{"n_layer": 9, "d_model": 128, "n_experts": 128, "experts_per_token": 3, "d_expert": 96, "activation": "swiglu", "router_score": "softmax", "normalize_top_k": false, "routed_scale": 26.3, "balance_bias": true, "lr_router": 0.000777, "vocab_size": 2048, "norm": "rmsnorm", "tie_embeddings": "early", "seq_len": 1024}
Below are experts of layer 3 (counted from 0) of a mixture-of-experts language model. Rows are named router (the router's row for the expert), gate (a neuron's input weights, with its number), up (a neuron's input weights, with its number), down (a neuron's output weights, with its number) and show model dimensions 0-127. Each number is 128 + 32 x the weight over its row's rms, rounded and kept within 0 to 255. Numbers have three digits each.
After each expert's rows: a language model's description of what the expert responds to; "comes after" lists some tokens at least twice as common just before its tokens as in all text. This comes from a sample of Wikipedia text that the model never trained on. Tokens count by the router's weight.

# expert 2
router:160066126125079119071121117100111142160137139168092114121118136114178091175174129094134154104114168126142136074173142196150131139131174119212101162157129135122179125073151095104111133114117108159104088150090085157067158114143104187095131157171189131134093188081139115121129140134114124155114057167114146082160148107125164202147103152101100157098172108184097081133158098127178150157134
gate2:141110126173167090147157116125100102094167120145148147076113100149166151122131154157179147174168132112107122101208150109119133146149129093126123105149171218090135134148099095090125132176073127112154097126120118119115084096087103097195090157117088105194084124167188104167107129126149119078156126197062159114052138126127107132104168138089102108143122184114105094131157163091198108122092
up2:222127097131149147138137124122138088108170151100097064110086107194132177091078176135103133110153147120103178128178135126162104117146127168173169119133095164115047127138106092104115144139147112161186088131154143108157094132076125160179127127113160104153083180188119132123095136127138125123132177178141081149116142167135124143059138154184127081087142113198191157155139126166127113125185
down2:137124142112160179142141122185130138126143140090079100158083121158076124131182172154191181099133164107142130084160143145092095155159119167132119106122131102133143109098088117123125095195100112147142122143137184114116145143097136150144125101150169158180067085159142065208056121110104096103111066119186147147131157065113184106138161139164076098105083153185110180134151093081135113108152
gate3:101195095082151075084150128115148106159119131150128176169055194139130194080122079144095171162136137139125089137114120141163130132128169115158100097126080123164098108169114146185158156113115106129175108051175111107091122084148166187186139157090107091140191154151152129186124145133149074155094097116154160167124107164109127101082135167104125119177146138137166094158115113144165145142182
up3:095162115152150072160111169140132140116164117196087107120139176119141149102163076130106144198129212122134151131186107100190111139135118095101140139107081120142153109188143117161152133130069153087165088049172104099115136139106174150134105164114182144132144100119166179190092131133113100101154119032158137199097123106083117100141124165124120104166117114148155098163114114131138139146186
down3:150151166123091122115098103124181094131089081156192166081120122113165123178151108155105151172092130129115054183116187090143109194155134109044085150104139122153079112102093110144112190140092116152126123132127152130123141100117098109130169052165110115106100154090136104188171150107134152099139152161128071116094132073097143170181157124104175140119159179146127093134112141133092124193183
gate4:093129113178070206120125112096147151091158124110124105167075140202122109148092161174114089168081179117181128184144094162146128108102146102170133096081159142165118163134142163112179127160109131146113172179121111112166107131181159164190100158154083067171125141163082148092117177148165119106128114110130114094108129098170109142144162140144135049138095159173087142163091115179140093112129
up4:108121123053149110157116160132129068120108142112079120177155098135051099091150127106104149205178107152138148135057155153137161105130127099077180059168135100104140120141105177086069099154099143129125118093140142135118134143123161114124180094087164157152096142158141088095189173091128121107111143109162114108105101150111165167147100172195108144157139078127145081202174120139128068114111
down4:132130170175138137119113169128112116072139141068133140072129155148164121133152117140074129072126133153114125163112128125156085089080137108085117125133069117130104104188106181155136068155054126111071116080111068124107167110154104144113164122139165134101153173101124132127166152096174118082121114134183164108174157116099144157133179130187130149063156103045132069145121063148117176150180
It responds to: Short word-internal pieces, often w, sh, h or hu, right after an initial h, w or s, as in He-w-lett, h-ock-ey, w-ages.
comes after: " h", " H", "w", " ", " S", "H"

# expert 58
router:167123188173105154092134126124124125137128151112144099185141162114115109204112185092175187093188157140110153130150131152120149133107143077128126116167129107156164061089145106115108157140150161172154169121116116201147111100147074124097145099134126154214124148109074136168070091134152107111069138096134083102127170133157112097157168176147139093191117091140131191163109135185137175125165
gate1:138128124122189160109154128100155100085190103135160160074145099077132106129109148100066137061105148160097120159150131184116212096149184118145169117139152135064147115169135086139158141054145126111148135118113180157087104179148142143165115120131143119092120122154170141161069077118117132081102111146070131099121111160104122172135169179193157129138092126151074114146182140118201119101150
up1:091099120110063147167085066136126131207161120093212161157110139222129107151141113108158190142074202099178136135101167104174119103101066141136146132115187136192123130099153172079140132137129156106096120107120125063136126093092132158117174158083155116133162085112171121169138119106130094146109103077125132147160145160080120116136113081129191141130144096134125119140128077153150118132125
down1:151182057105174144151161127108136097170080142134202142163152131174201115174174156082102105098144245085088114115147140127109110094098089136198130163134133104174117188161124107096117117112115154116149158110125118143159193111117127116083154088114092142143137124093143145126114121162135183169115130095089161181152096124137174115161123102153136154188152107110131101084088136139157102085144
gate2:133114132130175151100106187109136143104136184128194155108113156149115116156138170130180159090117145109127154138119126121147181087088107161147109190115130106071123164084107099072163118139135116066153149135120104091139144145198108059118135095163128120156138127156077179141118114162067116129079154139128143073185134092104070150111158141110197140161086150118091176124123116220151113169190
up2:190153099107137173169116109127078125116208095111145173168136130093139093185181175166118123172155133139138177128128142106119146154110062165187136190117125126120105140137166170115091158172105148152130126146141080131094222117133120071142157147120170129093155122208118131165116100074150084101109101123101084111135174125081152105116113127104136145157149116164078100046102118147135135154082
down2:130083146122130147119062087153105048078143153150125139104077099149107122182103133143119139147194146167083165170091076186119112136145094138185124120156101106118133125158148173134125112099117210133152125104094133112106163068106077097101138106178126119187144104183163112114107153136127129122135176095058089181114146183142201111144149138198096158167128100120106156102136083099117123145153
gate3:114114171173054109141112148135129056103101102115102168148154156133117117127099103131103133127133016110194177164143183098132144168150118133138222098139079180118125203140078117092108134154086131132161133179130117072095178142127130140082152183148142164152046110120123111133104121134106146137122115144094133150113123138164177089142108111121086101124115138113113132162118117133153191157191
up3:126203135107130185117094125171115100099183120123122140065115108149132158100093082102094131114125128163128121193109128171112167129168107147173128145130129066052173146068128133172132146160173218128092107167095059123143070131158138144157125061084060112119170145135124152096177128119103111061096135104142083126142157140137134116122120152112125107135179098160113118112187107086159133129088
down3:119092142114131087172129123100120128160136105142131123131160139087139105171111147165140061086118093113120144105087091128127184197144127078163088073046124107115117154204153145136128178175093199131082092134128103111119143123082163138164197159118112128052141118114123133146133102140105125114152151142165089111188116079165151073146090119139071138121070089086116118108095102126083162194135
It responds to: Word pieces ci and ide, as in unders-ide, offs-ide-s, spe-ci-al, so-ci-ety, ide-a; also words like world, state, South.
comes after: "s", " so", " So", "ci", "cc", "mmer"

# expert 55
router:142194173110119099100081114094113090132090158126131102133142084120166139113146116116159109117051128147159116122122154121127121150192123145147109122121105192087122127160095083135129129132137179105130097128151059090167120209097136177125131086091106092198179144119139097104156159076135182150060136141186155109113102103206110140162089113118124169137071077146161103106177108159122154092178
gate1:150174083089186176162115138131175150132127130100170094132161088146164117154130119096128196083110121127162117163139092188115073162122099180124188090141123104098058118153174170148099100148167120090119144169073071106140162119128138132140103101098151180117136096100068079169079137126129116142135142071093142132190147091142101156092124177112116150098114073131111168078113168087128123191133
up1:098119109142102183140110154104147137134128081097120175140107134083106110102130132163093115083096135118148118163150148146091163177116073123125116096131168071090124145130112055096171061100145117154091166090148082077161129162227114137171142128098080123089167133140085152091134143108170107102084149172125121149079143078135095180159132061120116108159091111096140079207155078147097115131118
down1:154103148149094068109126106073150132129124126110103194124076134133112093155136139165062082129145121151084164116191147157165123089166145107146092149116148159131146142138128129141095082162111088193139202152120155094116103130108159186088177109116118032090103113147107142051169170137168082114117154145081110149078119150123097178139129079165129069122079137087121127125122164144091124082156
gate2:084135185094131166123170097080148126155122127191151040131137175113149125141134092111097105105104122112139093137138111060116149100128137175137095104085062146078102164162107092185101191115122141099167135126097140103110133126156127111086150126182112084133131163135116156175164122090167121165053124148119112123137060070114119129099115094105105065113087160096075101121172097160127071172095
up2:115146150125120201132072096093111125143083151139100115073134140115124069102123141134127122102111202144094154139086111089172169126092198118186144119141063101077145112112127151106089134147136113118176144122149067154122120044137139095080163120116141100088131101161052141095092120063087147118092122200171124138143156128106118088124092122135137161092193123102167120098130061143091119097152
down2:120090192107094120179152097165123137065140160136100147148136134144105153144127146125148178168143113062119121144099100110126092127041109188144186164122088108137129114184125174102134161162120122106142115116169110104157137085189137171066090146161105181039093134163142198085117139126156135105158143135135177105138133169164126173169110124156161156083144182140106192151153147175132154141117
gate3:079111170083111181092099128150143113105138144117128149154167153136123142151169126086159097071135061126076156093099191055107132054136132141195151183128180130101085153137066131152131128137140128132149100176107065111125107158176065092122062088105097106164114068151145179142157102170130140113183109142108109132130087166113128175126145153141114154167114112183107102099164153143110091119126
up3:071141166137100114122110167111089117173176174070152163128182130114090074098155126158122122114135146113131138111124100148144149094141114148134091152103115163116100070116147078113163189073163130145194066156082055079142084138181103149101149152164121150209181124086096128165119145125085123120190096089102132106154123104159115111124105128126130171150135139128069124103129142095030109103118
down3:160153151161154121109075151110067110141136149065118110109134119122129148158173149202071073111123113144179123041117085149086109191114111100096132094097137162085210089120103130086131147137140045111125096136133166131146139147110109100119115139165140099087100124133099080132092101089125094177157110135167135030123108104172136131133094158119117138096115140092121108104190162082092113115088
It responds to: Single letters or short pieces completing common English words, e.g. fri-e-ze, Len-g-th, En-g-lish, underst-and, doub-t.
comes after: "n", "g", "re", "en", "e", " se"

# expert 62
router:160172111110127148109095150099134103041121117094126072177139108076177137086132092097171134116163101118177130128082170085152131117147098099154149160104144121125182119096117114125104127176114147168129134103085158122059081187113074066071159099101177120130086118169167120163137124186068106125178127183132071148114188120165140088169093168087133121135151140130157108116127180144148107103127
gate1:086138157128077095132129115076111095084092117160100183229148105072147107112120151197126151108132151144152111107161066105133107188168166116151161168208118105085137136133131145153083156159084153118142091108130103187118075087061164122140125143129187171125128119107161104144137076208118129132123129130130137141156089105193092097104120088113123125118089131119130093141136075169111132153163
up1:137093189066124110133106172121098122131122110101115118105162110144186173139133140194165086169127114111133154117170106133151161162189139139185141152118126075109116133090115119086157078117152158134134103112096203038093073112133135141139184085190129148136138115176125072096212139206128131177104111141106077168121105150124088089108148147164092098113119151149146110114147102097152089151122
down1:164143148103106134119141156147162093156110154085120091114063075116146099068163154179165092169115113174144193157145166160158137107121123139122155138154152157136080155098137084096150085130129134193110103161060213082160084142172099142123134127164143174146124118141077089114151147166153141110093168107147105093143097129186123189103097165128126127104127129231109121152148125076169168125119
gate2:113128198151117151164162122105131146085142137089113128125198190103157186180121101082159116130145082122049132046129088181166153125088066164103095098102158102091141108152068135163149150106044133129134158145138089147160120136130130155122114116140052134089129111150187136148133134104106146122149191047181100139118110109170129114156094085136105188143139103114127152123131146116157118138150
up2:114085130136190121101151136170189153121149128131144127147160188046112131160087117118090157151144163131162126139137111157219082180150121114149095060129112160072114125086095170162144097163141111162156163153097116113129107148110102105154120086081126050124066171132128143099102125133068159100134126097226092160138130156144134143109138111107099200128137164125108118125155173156159136118178
down2:129119152101142122112082149182111127155120153116130074139118115135127147144130168135072128160150141128135123158177158219059147150155129162160120133123204158126075181154113151194118144141059097093096113147143109165146146118088145146115119150125140096073157143178127102116201165104157160177108084166075062138072114117204149134195143177096128150179107090148108143123118101106131151126105
gate3:106112073164125114069109161063088163122138118153142116232114120123090182107155132099119129109177151152107141138131124167083107168101145125128097128110176122131141074107093158113120082124161158128137124106189151188093100100143125118113068129187122116138133137097139120176079111135161165169090121146133115160105134100176171139114159045103107132201111212094115117094096160063135115158115
up3:145148173177102086112116127079137163125109115150058094147162102087145113171141077095071155086168101076074054096128107130164135140107104176122094181097084117138106083153119186060123120111144091142142079146171192134133111122120068117161123168172096151186114137094102148173127106103073106126158151128072135108149108112154130119102122076127136158138102073123125142145111125117119130201072
down3:113127064096129108103121156145135114111090087165117092112173122178173136096161113139131113156130086149095076109105119187097123116121128150093089116086115156119116102195134143181128154165112098111086114027167134147165130090084104139162141097144103153141106127102092167124115185113115190115073152156112122069190168065140187164115084132112117106126117069121119116195077102147155142163083
It responds to: Mid-word syllables like la, ra, ri, d, y inside names and words, e.g. Dunb-la-ne, Wladys-la-w, dec-la-red, squa-d-ron, Dann-y.
comes after: "la", " C", "p", "c", " F", "l"

# expert 20
router:092082128113106150167106107106148145051158114147087121144076181146168172114092133157098167102109086112064115103103172141133132106121113111133107128173172110153094185130113149164099176136102085084132086145069110131112116070128064073110155125075182126184149078108107164120169148125066147142118063111095137161116109144159140102115141116166123118129131104130110111164115194132084120184205
gate1:134150132054109177162110181056155130116174154143113137127138175079131163130142096151145105123149096133139105147153072136149103154112083121120142153139171115121108132143076133139152103189160126181105132101098127118139203117105188121139135155073150088138125096084097144138166094163169104169219093120128184146100179195079127184108135110165138131112098111161156087221134124156134138106132
up1:106133122105122134164148097097143118131177114129219156079129142137201110149118076128146141154169104116112113143165083134150127076105104084138186167099160148115107157084090156154169155135153136094173082099109156111118117126135112112143147130117100079161193138167109129135144053159152157150136141198084135147104118170066076132066153091088112145137071111108153161137104150176083186093187
down1:149162166192069150171129139131084201178108139111045109115120124085132140142084164203201121136163189137148143123180092126159113144135133127113173107150056156145112134117107096149101151129145057137124108143129152223086183092131197126107103116140106112176111114090130092131113111142124099150131112144138109107103141143089111068116111116142083134167168120105144138140104139167164064118114
gate2:122136197154139168085111093145114158115113174130119099202098078178138165157117111092116158149104125041154147100162132102122146131064175147090143078088036185129116198147125131145103175161114126079144086118144114148098068099124144113186152121125153091105132137141113114143113147148103175175158158151133093182160151107123080157162141122132087085120113120116108156092178150121095070096132
up2:168157069097136142121093162111125071148167130120130140146081192074102105102172138083092072115132167107174174085139124134094125109128133128091121135122145156121072169110093150132106141058055106187166163056133101154120096097146152115157164125114120141163095092145133114130078215106092132171165110124125121140095095148181123102100134211116094142118118132089128168151170142168126118183091
down2:115136141146112128051144196152054189201155112063144093092117155094104129147138102141133128106103118147123164085096111156144094145113103127147105088170149068125144117122186178116079155157222089081090161081112161106156113131141105125098127160140108170179166093073121106116107093139131109074130228119130118095138118108108097133125088127138064148129103137124119133139095147095168112148138
gate3:087081123136136142129078123111138112147142115127119130125131089156135113162106092160094158096147128164193193188097142087148122131076137163177099123172205148096128147152148161138127097159126126114125197179151072141097153145102086127121100118159181055125115195175122120184082148078151131092153233130110138159134198139084126146118130115163120122122129138111172073159115163140083122105127
up3:149161120148143135073135107127109149166115095119150116151136194189151116118142161093110176154171162110135061107118146176104115105123152104105138094120047100148203088145070181144045111138123051098147150075194094126120106177123147145112125077125094168144123083108110108127174095113117199137117085161135092165129070136150097106128152111160126181169131114147112159100134160112166158100125
down3:126124169124130076139114122143092130078143097125117178127154102143131112181120098149137089089144083151162120116195068058093152123183103162081164099114126157110093142128168114111067120099149133194144093155094110120126129174129095106126063133174143137164099092109089110081068074161105153150154228081164160105136111130152124081117181127152111131134136150162078124104044120111152125137131
It responds to: Later digit groups of numbers in tables, scores, years, vote counts and times, e.g. 1,89-5, 78–70, 1984–85, 16:24.
comes after: " 19", "–", " 2", " 1", " 18", "2"

# expert 61
router:102145130117128103140150153143155191157119166106088157123136123163152069106119157129070111167107181131154137145153099134125103163084176127138146090142178162114159179164122158066094101122096091162179169180160120156125164137117096110079098152191152131141086190097085147106156153135168163208169155119159143133182127096108103151114113121182197152094107154077077131133156083114132175140087
gate0:118170112173119118082093182137101139149119152101157127119108122105152182083178180066174185140114097091165164150136214126133090129153145143144134091150163122113132168139135138186143189102155206133106120123126038119143181091134088128155167136117153131116141165165119143072114142115154092126131103115138108145153143112128148178100149099036125152132124142056155130144097162101202106131100
up0:177085143111060176134125109169081154162205122132120066118120194105089081115132189194126204160129131093102112098152117078131146104095113122087150120139121167153176085169090103102111181136167086113142127121133133111102125159097109065137127131103121054155127085117125124125136116174181120132121120135123104152110131126105039114085169132115127148125142180135112155190116154139199106157132
down0:107130135125110158107101112108101132112183130159083118156117193122149152167122090158103158140180140170105168098119126098171135116185076138062139174127117161118094075032095122105153106131114125113183133144064091075130123158170116131107144090093087115129150110097126191170095082194164138098084154107128129152160091163089069087142149137121079111133118154111154145097091125084184098080159
gate1:125176148074107097200070131126111133114108132156146122085121118158135112086117093150155146097148125137089141100087162176176140139143174123186130137200087103079103130087160136080083138080149117133184110150138106108105171112123101164181109123118062088138093137140091118110148157122090118045111077130161154096110146120065079122128111145197176145084183104092114095105137114111180103163162
up1:109134152102114107159119114124133142167142121108119170099078110136161086147165099146104179158154107123081187159087095145145153083099108140176053147172138151176155125166101122163098093120121094150164152157090120149146161190101138124102091098138140042171142127121064137131108216120128144098134121124079219083143146100167139144133108107130178102114143123144220098075102104102119095117117
down1:138120134148099133150139113164124133140079084135165150128129141163052138076111127123144159177142097129044156178187102138129088162107152145143110152189068091165177110148087120112148111135101068114165131141109114113066171165148146096129097049129093112161156084174103094120105114097183076161146133152143126110117116151123058176126085100122183103154097132157107125097176156108093086135185
gate2:174125076123179160126119170134137156148138129106102151096140079144138107091129131173115156115121161149163092105088100136093148138132136056095102109131144119190153071078071114104089144157126121080111189099166074185089163156127142174128120146087120116104153098093141137141129084131082131122168054130145132096060147089135086142065174112089158194136109120169163126133066094077098152107168
up2:152180103143105068142115055117123127112128133133195139102112138144082154121151133107135190143150090135107139163150140102174114151142134178113200137126089125113135160181141133160178129134162091168190127120116149116124091029159110122123131133158186135163084164155126121100121117136122075152159184148076104124191162161144081070178104148157166106099144116132107110201156134189146137098179
down2:135172152102112139118078121131148085142093127187138174110092141094088160168108075152149118142168158172172140188102147136161138105144149215106146134060130091121116122141111122161102191092090141099128118106167106162134093140133119147134149151162136150112133088192129090139127140204083131144113142198097134086138184167152090087184137163080062108133126121149136150098069144077175077121139
It responds to: Function words opening clauses, chiefly that after verbs like suggests or admits, plus which, where, it, his, their.
comes after: ",", "ed", " that", ".", "ing", " of"

# expert 31
router:132090209176082156104086120162107181149150094142098110081118032112101152174150149104126149118179157124115071101106107117165134111092078162174143139085102089156101097109127087119094205150106152139106090067124143114135142139178132123106138117104127090202196157161103113115137153134080163119122090113149141143157074091142141111092083115109156075098134146144181080115092155120128114163140
gate1:077158123145103144117158171135135168088156112164141168139152104145154183103118187071139151099194154134135113148086182145116112129089085101191173154121101142123104099165112117121131138108158068105125136126150119148124137145101084095091162166161085162134153222179089146153057127183190105127090164127122096091087158106113120102122141121086161166157161127188137140059171100138112156162102
up1:133103133123132077141159180113098150155134118101136104195185082088195111156153149116153076159141117095130101143162097160139130153219078122157090163126185154155118122118121114119143127089098170125129124155140109149183165140164025101100128129154150155175182129116160104184183192095156103138167121085116077122117169146130145116132149106132081144094140163112123115168102103076087156160084
down1:130115140112141144152097141060138101061119107162144064100171136197104130087116098112142084091114114095087129088153069101169146140156175167091128172124067188161160162087112163162124119132189149143069147148152099102131091107163167191118152148170173143155074119079138173195090125139172119146105126075152117129140129134152137156150136124174098116179121150088098126158144134182112083158131
gate2:136121103157125132154114097085102186165149161105165130073109066140175133109101120107108104105129115157121127152141130154149157171054027084103107085128131143109115109144121114125138100128097110108086111098164151076160130094152097125144110167204065107185171058164111133150180120083147099138129129146097155084153106166120144103113151096070164105137110135142093171097132053110096064093106
up2:144191117123155144147108081107145113131111118149123129174142155114089159026090083132174091104124109156148105199120123070217137114099104172118186213091080153115106133140147141117141118119121168109181123163113114102062099129103128141105119131104078180137106135122143194116140089152159071120119140180126176108128144096148127153066141112152070189106148145155162150138115160105117097146114
down2:130154115113135104137113155135147130112131163070115128100201182172173125100141177117134140047145097090139124174110109116129112160114123115169191145170123125073153115131120137107150095097146105123207092095141161111159129107136162137089138136100131142135219115110051127140120128165132159103103134199148124140183140136163182225054121113149153110134118122111057117095172113141089128082151
gate3:136118100148083133131117102096134104165147101047091145120096123089160125150103163137138098140123112195117192128091155132132191090115181130108135103198118087161075137084143132161055126120105096091070112120157088103184115111086146094092143167133118068125128086137157096104175093132160129184120069146141120150118110144101127131132090149158129092073168113107071137099139142228153161152126
up3:086076108145128061174124100133080100143145086135198158191101078149089140165133131143145124181189077102084114149060143151119129159133074141148125140168163129107131172154133153143126066159177166077160143145076108114071132170132119102149094107124100132135074134089121133098145116095156058083160181128120130079142148131036121165083132084107133107145118132135142139109100175135117110131160
down3:136129122187122103114075136085070172148149142154112152145091113137061134128152170174159094141152132155116090113115150127129134082172180133099060135102099083165133147081144134145095142129151081125124079045105091149128116183142126123116157116105082121091145117147193150123192132128112115092119152120135111088099103162042152163067171124096102166127122156094163143122165109217165090084123
It responds to: Pieces of English-language proper names of places and people, e.g. Ten-ness-ee, Bai-ley, Samp-son, plus Scott, Smith, Saint.
comes after: " B", " K", " T", " Ba", " St", "B"

# expert 32
router:118098106122175121106144146144181125176066120106183165143109084114189134105079084107105143095096105133108149143187159118176075130100102111159151113101154112157149123135132127080131172078094113187114204180182126160053099171140134080132127145108089145112070120083075114114134139109154117204165161137173167094112140116084153104142077114169127096159156158144093130122117084108166158141107
gate1:076091095117102074107111153116132116099096136123099102097064138138114166105103090083109142136111168149157115135085131116130142122109129138165122143133104130136105191119107094130124153154161142106103190096082186149089109158103140111057129086136194145148164202059091115110073142149049241128063158134113111126131154107186096152126142138207115119124156147137148116178129106118110138122144
up1:161140145165098162150140099166116131169213095126099099132096112156109057130098087188207125133132120146107132167163059091094121151095098150133132150136155117159145087114120142119138107126113102108147070113165127118138149083087149117121135099135062073125152081169169118126158123116148116126177155057096135141222105127059141135080080148079092182136099171175110150124163129155155114145145
down1:148145159109108103145122151106148055129129120178056113115146148104124118105134116123164140162180134154152110134123117172107160160141146101132161175133188067124163113123139071091131174099136127129147113124150080145123145128073158088148074120099153123144109084165040134148154065117114165141069105171128179101135096134091111197085079141148093152096098163145107143159177206154113065078155
gate2:181108123135149145145106171130124149105139111153163161124125091187129109173163094128181166128192124156099165134188188112117100071161113136127156182106086116098132153154116174146073120131131138156104169100116090111158112097169113129157154036146156123123089112162127175098222134117090101136092125106111156187126098109151158139158142088169113208079115169159162095130147167130076100139157
up2:131137132118212126101099156087141119059159105162126164175135109127160148157090126128134149098202136128113164136168168108124092137087111169091120152097092078149155145165116193084123129099157149158123187122126090106134107093167056158152134098199107089162116102131096112165165142127181137107095124097144110144156108072122103102152079109141138189056115190098123087109106145141111206118120
down2:151218143066093126133134111167164123153158093185144127157087136095167138134092108146087129131136174159133120129111086099161064127162135111111107111144170109115130113167184137105121091061119104124066143164129154079176134062129098094076124170156141101178112144082097145113123185127121112117114123113078176195138156156104124123144157115090195092078108105113104154174168140173182121162090
gate3:097148128126139149100102102097153169034078115144166163140130098133133142128154074149131124066097130111092148184118151117119157135133149151160135120182131063163115107142101167107104173222104105145119159141118163211166136181175165167108131105148100142174073108135089126124064090091161086140106115076101164109140138149120117083170130143116122110096115144195064129126138184134117175112144
up3:146097098082084078111061122133107163134154131133096102103114114171125120070078136061141124143146171116133102091133137128106135142099165098172083127134125185074114210134092149122145134059135105108153156041100129107121149117126090121118097148111153120079133190147127137206173190118183169103109180127172107114177107135144101164084132135114091129149138123061081139119119141088129137123066
down3:148127129163129140088079121118121168115173150191107134180128107156117211169194146113185146125050086106081085117060131088136125096110122156121143085109087099159136131148143172129147124186137126205147178157132109167098099112139178141020158097146068129117101159154103138086142166128142093109113115105117143137159142162190104086171136091097151139122128136134113137131124137082162123118097
It responds to: Articles and possessives such as a, an, the, its, their, his, usually after prepositions like as, with, of, by.
comes after: " as", " with", " of", " in", " to", "ed"

# expert 11
router:104065097120144101116159123177122083179152185131139119167100120106135118094074111165125160093093088127128149152164145073117112121144142140132197121122159163086162169166093088121152196091093105184122184123146139117097072093096132082107140151161075162132119101108088114155151075103172109179130108139172178121148155128119148083169100155185132101116182199102084103123129103118138199126110
gate2:132123150102146142123100129135134169148142136155139148151135134123133187180145139145092172116168119063148108168155103206139127098133137143081164129138127190205113102118209152188155184141102116086121131123129083154113164136075170111153121163109171137103132141144130082130175175180159112090149141157096126141169094125131109108078056110195096100120164131076086099130081184135181090169115
up2:136166088127089100050149135128103040116159107163154091065104132157130088090085165128157105138123100201129085028137160114156141175146084153181103094118097145142174133143161150126159109116134101150083173100142146103151161156152121090116111133143102142115089155101151164103087102093091178145118108108150100122124163140063161096066146148103123166138110125190148072150147128125113070108119
down2:090140146148149191125161137119160047116133135196169136142077159153152146133154098145110101118112064091123120134075156073139109154123068121159110096147137143118069093106108081093099151127124065130120140045121148114158146147097148112063116133146139181114068098142136162142103096142108176129142168125100134143082177126110054131106153123214113145127162136184136147088094132169144133115061
gate3:127070054128079080137214130198156138142109083118103092079124138145200146151186164110108129145095090082125087102110109163167137119134132156126171127087101114126185123135138105105130089187140129153076096058156120138175093131135151181081131122094113162127141092165129127096166160096132118083176072136108144059160107096155136134124191121151105149100184149123118162117118120166098120133125
up3:111141085125090080152058143122185103130166135129133171145097146174128137094096119153090193141101173086172064107141176128130125141125152162188112095117093099165078092157133128124144070132102152144149136156182106136202125091105102080082116111114126124174148154154134104187054137143162104175091087085081120172129132145130150159174149102098179067137150183156156157114091134105140141149128
down3:144094131100155122146105073123118153169122188101164169080088171163171176117137159135087163110141154120152053134133176140144097102138104107155146119088092154110085159122150141165147120159095119130149095181099083156167108080134101125111135151136146135139124106145114127165131115106074119135101049062095055193161114133089092077124169183136116087114100105120159083204086170166122082114144
gate4:145108103106130186208105163137102072105163126092120092167100140123140117171104129129081150124154164147111143141143111108100147102161140241158118122171143161171113063076140146131125144137186148089104181152134180060089115148095105142196148142140121102127133126181107132079141119158131120142148129191129096147061076155129101150131106130189090103105130104140171121132120093144114108060072
up4:074165114113133047035128107151129175173067133122091180052150141134131110116122083114130105143125072155127140123128113113146203170109101118117150088045110107118071180111148114165131117105120126161123116144094060160117176116147153154108141148133145136137047122100113101115133079062151115166116121121116154062155120125155107146165113111101114147141185111118139126163196169113131118114170
down4:137167112130170125117127142109147146059065151208132103098111171130094141114186108118098094112124123143160075075143109119113164175109118072169081157075150126133174101090071128112130096132113163099125128146159127141086102163165165141145200148060212186112120088160121160144099168119191195109145165103086091129164135165132122131151197086149126140130152111116127137122097169145151123127123
It responds to: Counting words, ordinals and articles before a noun, often after the or final, as in final two games, third single, no, a.
comes after: " the", " a", " as", " for", " of", " in"

# expert 5
router:072192147167134115097130091106166080148139165095073070115142178112102139141169128104179106104166155113151174155084107108149106112165074093106109162122184137070145107077111159079111095122118158140123120152123154124150100166112088121088097083094163157144112072120170088163138158156111091138134116120139092097155086133115109154163170128137078170088203102117176126145100193140155154052132
gate1:118143154141155105101073136126098180121137080148088137133076180145106117106135147152111105030135146135083088179109113108134145104146139128150148134153135135116110142148161120149121198161164130158204118144152113159097119162175090125125076145108166100142067108083113094113150101107154142160068146155123135165172055172143116122172098115065094146133157116104134120053065076057125109115078
up1:136142099097148104159131127044157166139138144107110151115053133142148077066182159129153142118174130213098109120172112111062119129155118111171105080150113167209097105120146126100090138118162142121131108109103088108179117171169164135142106115104180087190109079134151160101120175095127131171132114116103188157160147141098156093120175208153084110174124111143127112160106173152111142149120
down1:139168153162123090127113178161149122100158110150128160160108114138105105115151138118183132089169164154100153166075184112111071121187094074171146141166107140165119161111107180085148208193173138128126140125186101066125156129127084092122155092101164109110078098114141135086118132155174159171120092122140108188086123167056139158159115157162115115112111104187147073123116178102080147130124
gate2:095149110164172097062074123155122112077118157086151137134151109097131158137182052190168131162146101122182088131093162115089118141105093143122141164175105126131178136076118092122152108134080107122095184118139109117147172184115157122137124206141138135086185207175093151149162190151126089184140112184133134110145126142148143155165137174142164121117159140143087104145099183086154150131153
up2:157102156119106137110123099149090154140144159128127116115097120141100109115124087078117112099154100125074099129122080137139102122165086138125182164120126066172178151093152178177132216070127075067100069157124078138112188121191130119092121108126152087174126137146174128145088162147115156145164071082121101156153124090098136048098153115112151138135188141115111110129140130186093080192101
down2:103110156132090185170162138129090226145173098152110113144090164147107164071173153128111142126158098131121171173113103122144083140046149066147117108110114098120134101104167161105155098167107122176148176159152105103139082100135107128121109108089127141157136091132099161169130113107166115067127106144097036149187095120169168119128169150152162143124138109100218134113114127161066107114143
gate3:095166137120118128119111111154129077187137136076113131183122178142127115120113123090149124100143099115119119153088100188114129176135088112165100113193146097111012151164116135135122134101188147126151134089180044143139149132169094140140107144137149134124134082148160109193126134123083051117152171132129173074108109137154120139093164089183159083155121173083134123126163070156126157078088
up3:158113152199104102122123142180097169089199137120111137116108157123161122079112110124119128121107182113169068178112167170123144114119119108148065134089092182065092126115099105122141123109118097115183143140147131143111100136116106171146082039142134111174158116085126178075131134098133167090144092162131131161077119177055124114097079138148172131075151147141177125182082177098137110146168
down3:131178157059100103124131158043098098034140102161127086112102110131064132082146115165157088133126110153131142133159143118124119117088139142101155138110138147188157145171083176139156100129123077161147096100142174108174141165139088143087144106078143088096165108161083155113134167130116178040109138175128110110135110121087152083154095064095134117081152185118090091115108082109111121141106
It responds to: Mid-word syllable pieces, mostly ri after a consonant, plus car, tri, do, bu, as in territory, writing, buried, injuries, carried.
comes after: " p", " w", " ", " d", " b", " T"